{
  "n_layer": 10,
  "d_model": 256,
  "n_experts": 64,
  "experts_per_token": 3,
  "d_expert": 128,
  "d_shared_expert": 128,
  "activation": "swiglu",
  "moe_layers": [0, 1, 2, 3, 4, 5, 6, 7, 8, 9],
  "router_score": "softmax",
  "normalize_top_k": true,
  "routed_scale": 1.0,
  "balance_loss": 0.00349,
  "balance_bias": false,
  "init_std_router": 0.0349,
  "lr_router": 0.000803,
  "vocab_size": 15196,
  "norm": "rmsnorm",
  "norm_eps": 1e-05,
  "tie_embeddings": false,
  "optimizer": "adam_atan2",
  "lr": 0.0017,
  "beta1": 0.9,
  "beta2": 0.95,
  "grad_clip": 1.0,
  "batch_tokens": 262144,
  "seq_len": 384,
  "train_tokens": 1056000000,
  "steps": 4029,
  "dataset": "wikipedia_en"
}
Below are experts of layer 6 (counted from 0) of a mixture-of-experts language model. Rows are named router (the router's row for the expert), gate (a neuron's input weights, with its number), up (a neuron's input weights, with its number) and show model dimensions 0-255. Each number is 128 + 32 x the weight over its row's rms, rounded and kept within 0 to 255. Numbers have three digits each.
Before each expert's rows: "mostly gets" lists some tokens that are sent to it at least half of the time. This comes from a sample of Wikipedia text that the model never trained on.

# expert 63
mostly gets: " published", ".\"", " year", " event", " day", " announced"
router:106067133142144167100101191181105071147103157041116118122076134160136146089133116141177186063142081083094146130170152135162144082138158132127102139093105168129155169126112121056118147071160123121098106134139100126101136101154096133126124112134135168131169119147181143128080051043088132129120118091130121126175125062110109122105146156168135170140151128074142132160189114129109176099117173185083144095165103090103174120114170128138159145151050148138129093189083110081180199126082135130125144127161060095137104156140102135081178134182114162132098150163127161152096156128109080065115113109133069083098102074098111107145130089123126113166128173185112115144093116095122141175176139150109120134196123154140149071068105092120117130115075135101124169118134124101139118125063098
gate0:174073146094111115092137132141135150156162171062113157100101093197140153155173128080176152079172114137101198143111153133183061156088140103134148130138111168088075142145169167183134153139206096118128178171089156111166142170178095138111053173092103114165151138152100110150090111130111137119074145169159124160045154110144162109113144110114120109180092174129145102091132144129173124112180081111107082167104140105114152144110093172149069132112115131180152171141142111179173085086176059148165184152087132145105150091154111161117195207134147159124086115172125113141095098131143092107127115129154128142130100093108149103188143174104104106153115150131117074108115173125131167090171104134105124128054151107106112176160123129127062149125185149113122155156123148139157157086173127
up0:112122093136078138156156103085109151163122124128153065166133107158104154138079094150112114126114108166099185100116118099154170128140145094137072145102160127137189120122167134060105129179094144113101107060152075148177113109114095064133167110111128141054131196108144171130145154108149113163198158126142134125114152140079014139128185140123105174069152152142098107131142146086150070147159137080089165097157076079081144155158145122105095151119156089107138144110159157094096099161119130178080092161120183149106116103153133122093124089107122121141159141103069127172208149066087145097146180157199087171114144143104094142096106124155132138119161072116151091145149121124097165168151188108165171158112177125078111161101163142118117126092094090137165085117127160078168178088123147
gate1:177179147113146108116068227146143208137119191096189139134072084132183099102136148071141092109150125146094141057129125112135113124112141115112062092057128069159083138120159128136103135100151117167141138104084111087183143159172102141114133133129103106159153163134132155148134141121076154162127121079093077123157123158109184164157171158080104103134147086122110130110181132116087101142143114148164164114162176117097160133120146092133178078169155131152123113182115101159124145076145198168136120118161111125208158116113097188093132141110156133110123071094130109099163082144091170121107184131114141173103111072128148143162097136168160164103104154093073126117120155157138100113135157227141083139172129089098153086125195091155136170118080190109149154158178133160101105136120136
up1:133094154160136179094107142165136138130069118153218163132100069150089061112128179091105112128112104123125137105103121145097167115140087114168072112131141149136141077069162091127099134126127072107124108101064152148107094150154134062119054117120068094115144110114131120152124107129172129207106142176149129141096146202122170133168127117152118152135126094126074220091149092133122110031126169125092072115145157108162104113147127148106134121167165103113085146149112107157144150123144164104142105136123110191108134079084163144133145145091186115152093142100154092091161098136172134170100159113123064155057095173157154157116118179085123132092096210082063114122118147139130065152107143168170113096167183089050112139139116160126132143135149150130125129075132061145102115110131148
gate2:118142063120223131040139139149147109136147184110128111156135117074121131110141114142125180087146182150104124091143113075109086091162123082124128110116150077182106160109071090130140119140116133162167179157128095175167118153087127134105160190115193167151130197166158173112139110128140105092159114041105131129164069129053100204101115122146131162064093165155096123184184128143179170074104131142190145126112137213128181154136152105103145119141124162148140087127143120109158118142112149076170137121142132100117124154150136143042141093170175131125088151121125129102184127132148137078176130128195117126138162114130125129109132193059136150110123172173140151139105145145168099131155104096105167103143142096116089094092124131098144110134150087160140077093166141104199127111141161
up2:118140151154126134103229125125151138146085105176095165102113066136082174147100155118181104093095137172112139136131116135119222134103145088122088074183095151142146123123095116129134153094154108160159122158112080116116194139167159104185071138109076105156117109126131145095107073144094155105109095092152093109206117180123140132115123160151154130136102140149140129162161133183137139076119150144166165135132150120117152156176116163155109148163123151161116193195120166095108152107067155124151120150161126143142039095185191151047120139114163154142118175109067160106170216100151140122191202076153109144116153118110111166082089128142120131117157131079112147119143086159140100162159121122125114161143145143112118155071090051160186150125176138135122140084137156148129102100110190
gate3:156201183138135147073175101181101128162189121086150091125104167127093124111138113160138166148091059156146142072138151104143039093142146173081130093110103072093148147126103082130167141101128174129082095106118109150153154174137137094092181117109152139161112151134106181135187120111124122139097118063101094110136097103162152206129143163114124148151108133099128122125125114097120118160095086148108117165156126161104133160107113112144112141129180118174128140074196115153157144105126091098152065136113120154121143209034125085182098163100098092166143136143118135146081120130093132078099119152056126112192075116097159149183139156119128095067129118120086063174123120127132169186064124135108132052172136160131114084121180107180125152112086171144164145070148111090122151127130112
up3:143173073060060156142142104138095119132036104111182104141136108131115129134125177161109102165137116074067090164128143191133118110092116159092123109182067123122155150190113065120099203119122114130130135175100110161138106077158103159131111121121078085144135174135131104134132076111086161130107143129138114113118116142201058121187105181125145128100203107121126153116127144081153110125161141076187162162156142109106158139143133087118123134106095138198180136143173177083214190150109131130105070180130165155139128148127106128157129112121127110160203114120122082105161153115196113173141108171080109174120168125099088159102136160134159128186193142105095125128110105093108146080080147148119143130090107104129139208160163095107132166129095147148136174097108093136130181132110122
gate4:085132130161108101148144086052090133091118138142182083129145144153124165089176116113160152130135133104118102110119092100164145133097120183137119106105159136121141122153103103108150136171129129113119108116132100127127059153113129064138111091125182139148098194147126163124134156107125129144119128085094160164184144148129202128097133153124073135125103096144064205150152116146148146164112164160153145134092110102183090157150091099109133109111094175149166107095139138093126191162126170189122126140147152190136128165175160108122164137078143121109109096129180222099180103040183157122157145097141156121134161067141148135108141093086189179215136085122190115129219150152113054135148086160141075079101085192142156130147148108130157103096069141142082148143122129148175128163153082
up4:144100151138112159081158108177109177146116131093144135147105158122169114053199164123109099094123139104119106131111098138078094079116139108117085105149148165128158138157126144115139135114117096120133093148153136106054137156144065144125098141138096077106146137117170112145168168172101088122089131103078123165089152117150161164154143112151092066103089134111117082127160141128124143111122145120125112158124087113126117152120187093133086133150151142111139125114091035172183132123125065135114153101127156152117157184058182128105098187181062148054091103059152109120070071141130099141047197124140089083181144120167127101038093123142100158106127189132120168082085135186143087119132142098129077099128099143129125093170091134196126117184103104134141142125142175148116115058194140
gate5:125113145128119124140142135135191127183177149110108130131123090093131148178156136149183154149154122164084138074145121170110155113123093126181093107100162067090166133172171116144082117099136113107169086144118108147112170145157097147150142197148078139045141113093164091120190106088136084121153184188172191173146124130093142133124115106107109172133165175178144168146127153146114134152168172137138153095137196115115091122132084075110154070179111129112142134161138141152137114187105120137131115191144142139133113151113113084071148134154125193097065051131112062083110073131142138104132091132109162127147169049108098111155111089144090076152115119117119104169119111213127082168164117156156140159130169124073131125154083081157093098090096128155169153116135132067127066150194170
up5:149162146080157098174092164126164125165115114080124170146095104186183190109079095184112100124101161088193160123145122145111152137113101140118126142141156131141151125112113140084159064100086092131113108122084178127125181084170194122103151126190128130183150049136148081110121131071099111127139089147106154158150109108100100075170186136176129135185143147183148122105134105149132176130169114027098129099128095105119150144116138139082172125147132126116102088161175097117104129099080149098121086148108131090125105106171090188128099115130208116107148145142083070178105129108110186114166089116125135177126124119145111158121108098156168120094113110080164150181139147177130202148067090193148138165153160133105163099125165094103107107123137195157164098151197098089140145114101082
gate6:109184147065099081194188100175204201177169156116125101162097108118105103150110072099120091075146214159129091085158099114161138099150165153138147134128116118178171049155122119120115122164122123141157113168131133136146139128172084118154101132147137138165142089146096169122108096111123167112119166134142049091096162153120107128149113154116149106057134132145152186064122176178151091157146181116108086063148166092157138114106180154165092078178112139114153178127172081098118135088148114148173135141170137180086088084156089141120148145118120109111113130092119116124140069138140089157170196151128136135193135104104181148134122128081167156096087144119156171140177089104142121122099127098148178101120107160089126200139087154139110171084154142106138148122155142161138175071140086
up6:117090167115095202123176088144147119121079104140127136142122128161132134142148133134134122112114088147124153141147123084040080089120108125175154142131105108113076129124159151156116141138114188168173106121121118094216148129106137122122166143157137135157130144121102106098090171160144150160174067107151195163124116095152110157141139100134139148120129167146125131126104137107089127102106086087143152174174102153071096197160152122095108174138159116164128170146173157131152082147071145070137180122107180095143074154174189127166167057172131157150184122156117157110198111157142177121176113207103079110128087156158119154159118113084143155124096085122118133106130145188151165143152053135080199109088161101137039132100091027119151089158106149145170114146153103109163127160101114
gate7:115105164109118118121055103138076145084178165148109098120092097117117103117072162139099059128126143131102113143074072093159126150148125150208146135117143131120106097120087097150122082154136101138114146127109138082131123161156147113096097128104116120114132104139173075134118104116116118067071127116074075109107073141163101141116183152111118074155104200140186138132122135100183118100127119146068108104136166149099177106050059099152149139079133162152118067134153205151128110109111164139113145131148147079187115108169096135119153102158149124105085128152053136120058082124083210138100131131204137150122106070187095132155126099106065093148124122149129065148167124198114127169164182133114169066138116133122124142181172079143160177163099169118134091143133161109152120161167113
up7:091113137124142148121057110127132143086133176077125169129077141165092162107137126118166122077135068101125100136141143163117137141191112107153050166123156122133126136127184137119140088120094092112145107102141124072140104112131099111110138185125124157095122093065116145096178115116111132115164128148087096135165109110096115232108146194125101145140119191027168141162135120127160157130147069157109085113074154135118179124082093094143159136117142142126046100089120157139161102167129107127059107121173127107162098104150066167119154094064142163113070130146112128145098108090074144149102139139151181149154069083164137145109110069118069098147089156066093112180067129141110134148203159126117200120169138131134173129102204070115122141096125131127167115112121167093148111164149110

# expert 56
mostly gets: " Mc", " :", " di", " Si", " Te", " Di"
router:150110098137139127137061165098141156103126094191167080154153141109144142140099145094129097148074165224173084177067120127160121138123117177137111124167107159154156146170078190163138164092111060141131120098147137099138147106139168099076093196103157114154125115142116051133108087171125077157132109100165163118159126158126138153109123102104068215122110138130141091150145191125106133095110104104166118087155134106131144129179154110108128172129064105105165153160135111164132105098118143097096108155133063107157149145132150118085147128120147076140113176195164135104102182077084200159123180137136139147103184196151136143169098118148112166107175086110132124145128135125102088146078152156107123111052139134161147131148150124109126102164201187170127196144095165174065093151139140
gate0:077141163148171125088118109106138179128107174117159152121126102122145146151062056094086137148141101099138124084079122125174112066099134100192122107120145128164129176102099112063117124156099148156097075135094171121148173144101107125080149165109149182147159167189134134188119103153155163133043173095149133099139186102116075151109122104116079138111141105151110104143128157175113096175104119140112108091145135130134174126090185092206128141102095112087097139154118119150100122093144113163110062059082120126114122157169134193132096138153213133177098163138112192074146141151147083165117110094127161136143125157092148052114144149096099145144100151140185140130086133210198159125124079148175182129118149125114160182097130113125119125134064094179099168118121069123128121103127163
up0:133161126180132074076118081161122111067156115125084114120133073139120156087130125112162141087104147128197094139065108138127114196071175093157175143189085098055070152157107145123096100131111158110120143106136129115131101064163179123096093118101209128187141088085096127091136103069125098164104082066127101126105115111062105143112150075101095126134123093068133138115145149097134141088131118098197129140124165106121102127142090150110131108188168135141153133117090119119094108107142066098083072117148147127137116177104135111119136153103123142115138123136160067154142203190175104122107092114140069167102093141130149161172101103128117080129128117153123163098092086114138053196136070121089123116172108169081122188093084122127176140135162155123177126169058106113129086107124102
gate1:089156125163155136141129151132200165114108146014158112143071084112101163131134094095117163086166147132139123126207168081158137087130111109174049172163111165111166072111144101086181089164114119177124108125130179172096133123152123158120148118081117154142155075116076140105160115118160144134130133092120093075128123132156132145179123082109106105109174190136104067106092140157156120143141169163089097116134152170077103154056092178182157147177138125135159129201110107211073135123101144127141136184125155107142127156122100187150141063148167103140120118139168121085110092136110124094114154114140190167145127093118155106174112110061092131156094114191162126163170126130141154112126125130130148113140225129175112098145204119189123142098142123082084150108139136152116129137124127
up1:096100164105081164150084094165121212164038173130150113170129095101103154105073152118184117158168094135105151132110134144123164121077164106171150088122117139153132124114081166106100127116190161079086096107074142127171128165079097177131127110143162145105120074115168124126071069152119118122118159108134124125117150187112136104085111155130115153074130156087164117156140119138136089115090158111136114118103126058140145094091166089105147156137108081109104112081138100106131134155166158129201129100116098136087016086141066143114122154147071126093126171137087141089137105116148112117140099108168126070135071173071136102083155148076099165074142126121117096086090097069135174110113135145116126146147082089074201156103147107116094125161101111167190171127158151119137100085191151
gate2:108176121122149136079146117140112131102125143141152177105107175132081161149116046091137127095154145154139116138076129113131152155100126173115144117177193138149099102105124110161117116147074140090113116155142137171103151100139060153124116174140151086145119173101122137178154118077090094116064060127103063113071142159137100164130110110091141152068147185092189120141173130097085169126145091105145084116156164177162127020128184122149122105164204162082156122123142104133090121117131154127180062182114159152092101143069112093073102152094156134166162111090179104110112168116142148127088097106065148169109167118099124120176153157140144144175095129066162191120112160162170110149137151114112064124135111113110086155113155167099197132116085084088138103104132123083157140116066147
up2:082063172113134114115165123102152118107138132127217090102073133180157164132102111133102119163182127117080101097078124134175140118087072098163147134146123108131096092068125087095136115098171132098107103086085038134065132139136076140029114192133114092129094100111143132133111135135144080125152146142165120144183121215146091150117036164124147091143145132158118106174153150189149080145112099124142127131108121152138165124168111042174092120175153161090147120167132128128115115118122161108136133107130151115146138118145100101118102176152095117113087114151133067123120114134131132129168214124163081135151122115076191069114136107106144130108122158142151101130128175173119094129136149152130108121189100133106138105166183024144146166111173133160128099184171138106108132168119051
gate3:110118155157144092055128118124221118104110144134059150136107185140141147143145141146152162206127078153148068125122163147163093048135075179153120099137141102203085123089113163182102098135159114162081098186115176205117109052109100112120118090169158136169118134119072111111087108137128082133104114076078089126115120183149177094177138083140113100106142063098113164117107132097100108159098173119153174143085062070122112105117123126156100129127177106184131132028086108102098110167125146150115124108112122168141140174103134128100172185139057086137167103151149129061140142144117152108121126169135132141130093143160165155153114133125102089128112141152145165079196090107119118132124149155085109084205095173164088129124126108144133096087141098128134094151128105123112132131138134
up3:088123119144113124101119141135146122127101113079111084136087150142148176176139160155140166146155083148162065127128141105121154065142126142156142064089162151162116142129113142155146107059143138149138055103192134145155158127043136069102156145158089151111154241166131137106130172144112141157100143081067137147119153126102090119205131120177091133169154076149183119137128168102093106140094156133134154122156107143166084113133139118156135203128128053178124116091049118102161124134115095161130058113156160143122119169168184128164176192131152092145150141139109146114167089085138118122084119172137112142163166124094118167153135151151100162150117134119176115049143108148150136179084141142112126057127156175145144150111074214140088087160109109143103136155134137148154202102084146
gate4:091205074147122092085109108132171114119060108145121177116076157132117101086115097027153195195160133118161166098174116091089153103140113171100103096166138087193168123157111140127129118142145105119197123133089149164100132129166185160119171101181169084133151162089157089071142129110121137115106153054158150115133172136049165115132121163167073116164178148127112129113147087159128139118102076179112137112108143135160168168136130085126135146102151072125147133114103107106150159099058132186122122164102108128148138171191089159145048143197141156084147115170155112096156125076114131120120149163154129135146097121152105114110102139169088100123108152038201116105123166141174099113139151158151137115094084179119154137172069129107125111081115137152108154141170115112154099121131126
up4:098107184124146102167110125165133138111163116084146086214113148124120053094123191183140087137185212166140083081115162130039153123097077105171124112147060092115162099130129118099121162133152110065098103118133172132161082126165099162104144131115054114114155179079126078111107141155168150126099148109098211110092161176126129143103158167050133135117097149131176176110154164160100122143102180109085134063142139093131107136114143169095127180131149104156134128129178184172159108126090097096137140132226129160105090147126136115124088123144110138099100121141165146133125049165123154143163161151128133094119153100113085144147149190125140173105120102145088103078151174125145129111141133110133113116142131190149092143125196181157118092136142111143121177142121128117084078178161101
gate5:087169090175164067141126128075139131126111160103176202114117140101128171094123156094172091131126104087130160150069098114151143131116112186117100118064130126140121146170070187170144121114097085132120135127132160107149118150130124201137095142136102150155157060178137100146125130123112123145088076045120112171140127088125157120180080134165182130145123160122091131094137091104179083078104147199086098089172180163167109104086150146113151185130199117140130119117163117139119177184107125094104106144112182121125166064168138142168139123057152173134102129121132140100172146099099145073119158148111045146109171158126093097140086123125113091158104212100126110084086086178152120055129122106142139161121142085093155078146090085149100085115158107141124168114093106118150147132114194
up5:155084117110128180156168134133117130191139095086126134109108084174122160110074096113156109150088175093142125107111090119100113118151089101146148145107110101091170136094096113124156141098162113127126126127088230132138141150195157151015141109084177091150124092073168099109189065157154107160096098163145151131142092187141195174071135094128103126077110151122074127104137183143117139059109079137139106120116161170159137130100097102119135185111100150077143096166143115161121132145106164088082146151125114159096159114100150121140107101101128206112120153204075090201109178167137156064144155151123059159123108117176137117086096102146091118137095095169177115131165141146099135075126109078107146098103126149079128091105117140108110128086133131134165155128142104093140122139215149
gate6:103153100164140057146065099124159149132126104132181171080066119230095147070098132116185086162091135135099149133126102113075101132155138175120116089151133161122128127120134098135128158173163110109143119118053111084099119184125115191184178123177095160203147131179113094127133118132138146076090123049132114129138126141182105129097128148080164172157111136132133158142155081159112141120194113181112134068124145142139115119086091108131126151184108142125138145179130141125100125142099133083098128094133149154116131141176171170115154093135126122139129103138162119119117152159101101135193170109111110125088135135153045132102036161134077110153111126141213137112108134128157118079142131174180082170126156120130142165121163133114147121113094138187199091163138089061208115069105120
up6:134139102180106106114148150142130124161103107161202100130157169106124119129131105188185181115111145162141110095090205150112115123120083116131089117106112084145121123142209135156118088110168176156122161147155083158141095138123066168209085078096150075102151166205143124151098176094149073124096140118126107170096111099121097123098147076139134135107098113211194086176122152091079158092150137096195111130051157139133163102160154123100087159176089150097156131111110134139163128108164130154141167104158074115131118168143213099133169111117160139095106170125169155182210135181136114145142140151122111101130133136110086175132111159135130179164173109113126116117085033104170156097135134144130101166156114087112102104142105126121109144107152121113059110194102122111095148136166110
gate7:083141093099099048132057069078107107141151137110129112110162120132158130099116081148119137181145170126110107144166126167101167102113208184147080179113148125090161114122173123092065093118152163162120149127150118088120094160065176182106163171060067105123147149154109134122146143107086097114120104148107132175081146108115145155078136149147159182208103122144172144063135160107162131106169107120165157054079123090141201110108068128063174164134120177117084083129099092156111164117142129166096115119144183107124138105180094194091133090130178114128107085145111156135142141163078152125133137092156170113140177117121133115210077152147076125158165101134143098141109160141132120120112141160150142134127171073124118151122102166106096085122127125104128216114128156159144163094144153
up7:106176149124117125134095127134102180163173123103121165147112121155103134178110104076230127127130116094158146124109095085133130149163108074147128094174127173058142141137152098201132026144113144122154136028145140139065148158157088096130137129137147141148118120156108202092089140122113077105108100126124110085170171145097075160117122114089135073150129121148131100140158096137087123111184161144097170169106190163157085163097154202131154061099158127150118142150166175110135119125148148126098078161154149162151091166110214101157163085189126160189167134064149174139121094072178173108115132144132123067142157118165124122109102147127128146102137141150125166186178146139107172137164087092140095150105130153138103135087136120066080168186104096128139126095147160150140118142114151

# expert 37
mostly gets: " home", " started", " opened", " came", " led", " cons"
router:091103146135129095137126096107053104148119115136097166129120145190117177145109153164123138089102163128161162056105147127163114094109191107090095159130128154085105198166074087086140111146137145044130082121083124117147115106219082107111163132094115131133129141199078174124116135131150174108111151124155132096096068181097110107154123123129128181169112157135125153095163121161043137137173164131171158163141140132166149162088145092090125125115098155111106144130109125121098118102094100149104115093108071075135143177125099154087159124138143097134128202163167102192145131082137080112068116055164140171162093146058159118123120081116089149185119129134115193176082168073150123146137113123144151117060134115161116161043120122102106128106098106113074088106170134095122168127156101
gate0:143149061159099133119085131095108118143141135078061167065132121155146117141212113218115124116127152151118137102126032123157159104109186175079128200201187123118127155099086067091174157155084097171161096155102135149134142131177167116144140180155116100175115151081110106161087119092109109143180139140133153090081090102124128085167122171167101101158198127146074129110140119138166174113146164122136083104137124138119091174137140122094120121107092133113139130193091161109114143117098187129153143156166204113176120106117126103136115114146149136050133152148116102137128085134121130148180116115183148156098093141137137158172147125165141054133100136081117193120108097109114089185090107127199130175084087141147120132082127072132153119138100161112049118124086134138135134140125161
up0:167134149133093091157117172126170095115135143131148129129110166104162108157185166165146169109121154131106166101138104194156065060150195095175100179159135125132138073085143219208133144107136130131075140186113129125120100088153163143168108129158117056122119148096152082105107181076172113108171136173137132109143120061149179143136089088158142116138169100137110101147137139120115141135142093130115077104123150087134162063174131152144179111103082138077118089171091114084089135074143093131121123083146163120132069094196140165157163152075154125108097074165151117091120089170171147163141162129114107178116122163187115111104095168123104137146138019119085123125086129167123176123093175145125064126089123145120146157133119111189174156101128145177112099123107125158132093167106141
gate1:162135043098102141083141168165172119138101138167116163088118181164133048106110085128116132090067089198118140153126065170118160129131101148094108097144137133143174166129115132123136175131097088165083043096122068090099170087132113098136146101136150113127139147117124083175152175107097134115147093090135167111149118126151157173170137100070094119133032080131127133083145107168061138114111115126138113130147114091079181149123097163155197136088175107144121135091118142159077084171091124133174104119175127130107101083084076147167077069131099109166101168168138146075140099164176111132144181160135110167120126180103138161163079103106099117145105139164151167158080107153129134075184078097110089093157105149101158136137140182122130134142128122108083141140150132114157097149059080
up1:117135119107097117168118154092114101127065108192075124062121194101087138134070098139111115075110176104134125136117127161186144109129147161128089121136075120071196177152130095076141175136106126156078097140137072083094144074147116123135155115111119082135155080114072107189179100103187157093168132140173159127162095151109113187166123164148136118154170081115132142132155220109098154173118098133123067088157122092084159108154127130151160116162130149141199159129145175161142123145126150156103095087147156085142123161104106172118101125158133085169149149172142074130103187159134074078113145143130157112158122184141146123186113202113137098130135100134194143167125084168113043158133170096114155131103086098143098130103171184169133194156144098139073138110138121123137116137166115
gate2:133110142167127143156076151108094095193135128130082135123149132155184129099170160088110204137153092137136154097104181142158134157120074149129156124175198135112074140137111122166129122114129148128086115137093155198142151115131100084109204110093140129094151139197172167116091125105197200149130161073137141174174108187123164102137154077158164133157124050100130170073117108103149177116145069111152170164101156168139170181119171101113099116133135106144152124111146102163078082083165111101124116145124060133140130113165176076144094133129123170187140106162162090147091110143116142090130060141126144123097108113121116122167155093189183092151081106159102144119149138166121115090142183087138145140068186208159120152116167110111160117182142102144127140178105116162133110074174104
up2:222112205118159131152091093094130138103094148194107132120202141133117133075086119134044122182112132066181123101152150156148145190125106142136133114161134156172164113180151153088123143144136127084100117193129118077130159123056133190109085180120069132138135097111100166155120168103007098103155081142103059134138160081138112176121102150039123148130131132129104171159107141107146115137145092135145156149106117169153138161142103092182178104139086127156126135113069131119128121131117114106141100163129110129090164165120131096127181126060144173112147166081154082107075171143119100119088148098087094183113130084121116139111150116117126154116081114084171138128140144125139145094088169116087061144158152140073154146104143140154149140142088141126108194153141198096133122117089140
gate3:190095085136109148161059132110121061135100127147073128099071075145123085147128183141126179129151108141134141118176099102162091121147150133117139135129097137163166081093164041115158117141097139110086131137154150191121142162159141184114127189128106097134150169101159142130133105138062210124064078148145168083125118147137139100145084067198098164130126119144126205103185122137130122125099152164147117154167113111134165118065165128039136143160113079139129166173120158105148088167121058107089146122106122152123131129102052124163127143134145091138153110127152134117122129172082075097092151119122131176143143120098149138163136095088151111133157151139095165125120148129137106150151088136162144067170157151127188100136142094228108163113101080086103126163084164091126162093088050
up3:147188077163083117135112099094183109125096104147083112143160115060096100120102164138132138143094137094089154161110086122169098122111076092111140091150192154134172147135181127120095092166092155068162151164106106114155136104115130098168074126168118130137132088114143172144101125132121151109111105095162083106068141132081145171121153140132110129097157149114146129189156131123091158075143181072179160166152190105167077103193194198127109103168137115136147128130166101112205134116144146061160110123098102120166116149139159125145186166137162090082129134178152159136122073161147087090065189124061094159094103149143125148121109165103106120149076135106083105136083195085153076134119187103137157105085157152104055152111153102120132137162130153086106167078089131118125139112133203
gate4:095107108084065161071027168098105104119111114137110160087126178120114156076135138118140125167079151149129184168123117139097161129139109149093143083131099172120172106137077097238156088115159191147118170092134134116093138143161134154154095141138120101060133130165156137152090124076136126137127076129144094122122099130164167135141066122148034139112151107102116115141137160093140063091171089177164166156068147143187161088098141159063145153136106109124074074105126138136091202065109132145119169177108206130078160096165104185140129081129179122126099131098080176142122136094132133096090143148180133166170129128148131106114150142123093067136131114157093111120129170092141103085071154132148117085135113148143138151090132099139115092111056088131126116085140144092122153144160118
up4:154126192133105104114069056167121121098094120173124117139126112103120086138128169146123150132156085128144161094168117099063168143191132100133081101108128131163164088106143145118125129151124139134133123140131147170180133087117109129175128132105106073173106168163116150093109127162133112190116121111136094124086086153075183120122157169106144101145140108118152122094128129119106180098131109212134105127105116086058165132090107204128164158099131121192105199135112138096143115138112109131178167097096175085115106139175062146092119150150102133087208086182070137164097107165140151144105107106182117104184145071114065129104118057147209176132133191054167115129140120137068057133156159125106078096138113103147173140106097122139119115096130084154142142073140135155134096092077078
gate5:144048138124149091076070088126157140142070150103132085135143140113179120104095164145166061131161122132153128107141150115104096118129156140153177109102131189186160147144124152180094153093187142100064110127135062123115118158172184114176129095120157146096127142144143070109137137131086115078126087140139134155170083183151144080190195150117145060229117175146100111089095109093096126114120155141108206114098158135172179165149054107177137170134120126098119099118130114135176164113098116124156156096141101086171159157129102111161147122143153133067135116132122083134116094143063098066159143135143123160140082106111116070104120148116099081141134128133135112136141111106154169195161177182102165120142112124164116102146103160031137098125137143139136155090184104160092093130180158
up5:195075158085115114147124095042100121103132097118110132141168111162135126159151095173129114138144128169094104121115081108102146105125084092147145144136147136124155165093113102118110161120157101079114124125108152160129119094169140090100132103184104068121101133114165095071086108112130155047113156141149111175132105155122140121197179156159139039137122110136111120066115180085081134141177117126142129137085164092159133113138094073193163166078124116113125123127136119133106182153114137141197147135089135062090252183053104114103103158133160142088150064080160087119130123135152130094149178123186079166162112169055098116134120161138150138104112060100096083109147134136141118161157136127098108175139129132127140117125178151103129105119149067186200095143166151109083137151145148
gate6:106117121156133152060093196108134177141105127120128182130108162099134190120123171097150081145139139091123204073107158105119093140123150133161073179102130177123135125132142160143108096143128069116164102098104103093114171104105074133118110097111081159093124175142141084209174119175156101073104128108123120115081137162152089136137147126179151089142131137079194141064155118137110139082165108099204122090121088121139180157076106160113135148177127141155160151113160174110148146149133153125090191120102185165088114127105158161117187168177156102143155133132108158091119122103130130084122155113175179170151139144130062134119140059103068097120146081047139191179093132134184111139135159120162087143089178152157087136139123148143166059189121149086161124114125175124148129095097164
up6:169157143109049073147078161153101133149121070158147146150149122107162113149117068158128132126162094150097178149125118073159133147105119172151135107068156128131106149146147131152135105109104127099138181128094163144156126196101148116097150087126083137173111103121161168081116094125169105100109164170109163049126126152178142152141141241127155131092093091120142135123134168066163117166124099075145129131146097190112114143153174086157134113117169139088128169068147121072110110154075102158158130117099112142090097161109138118157110142212144138118138154108084130101098108162158134113111102049146106115167169116158158142126142090075124077109134120157168131152185099202092125168208178082107102137113090101145150087133214114109184116163120138165048158146098152180143102114135124
gate7:134172099110119131022196153121157135175117148093128118080117130114048137143164103098074131119128122092161152082094164152118166178182156119137080154134113113102150115162122094099152121088154120126177090080075110143153154132127136108174141089178130098077128129165111158112090148183174103100135118056107134118137118166157088184172143071117120110103082119117180056125130146172120132096126133133077177174096148073107113115190184145100145148135155095107123139060171096078167152132164107187161071157136119161102100092088118134159083208067125155096127073130129132128182146154131101123173135142170145106105076091103093121089104172140156102058138099085103088139109191164094138122157111114148116081100142131126099093139105105107125141124118116121146143043142177104126142103121118
up7:155134168119154100127070077113151132204179103124107092190126059132143121117137127112093069140164109124094138109153128134120134074162099118145140136131061177106133138134100104139125106158113171126111113145139182119142134132146112145155129075131081103110133173089152137110157120090158081140141160199113116079101142117165101087147157088063152110137139118138167202112131094104115144051131104196190136149154123064098125071150124121140191137116131098149110126111155110142146087101115107172105118150206125186085122140163134086133125145116115196126117126155137119155146126114194172141197174211092121096120122102099195068112071107203135137131080103163101127125136114122126136139101141124045131119137148112150116171152093139191098170114066176194170117116144160152177114187158166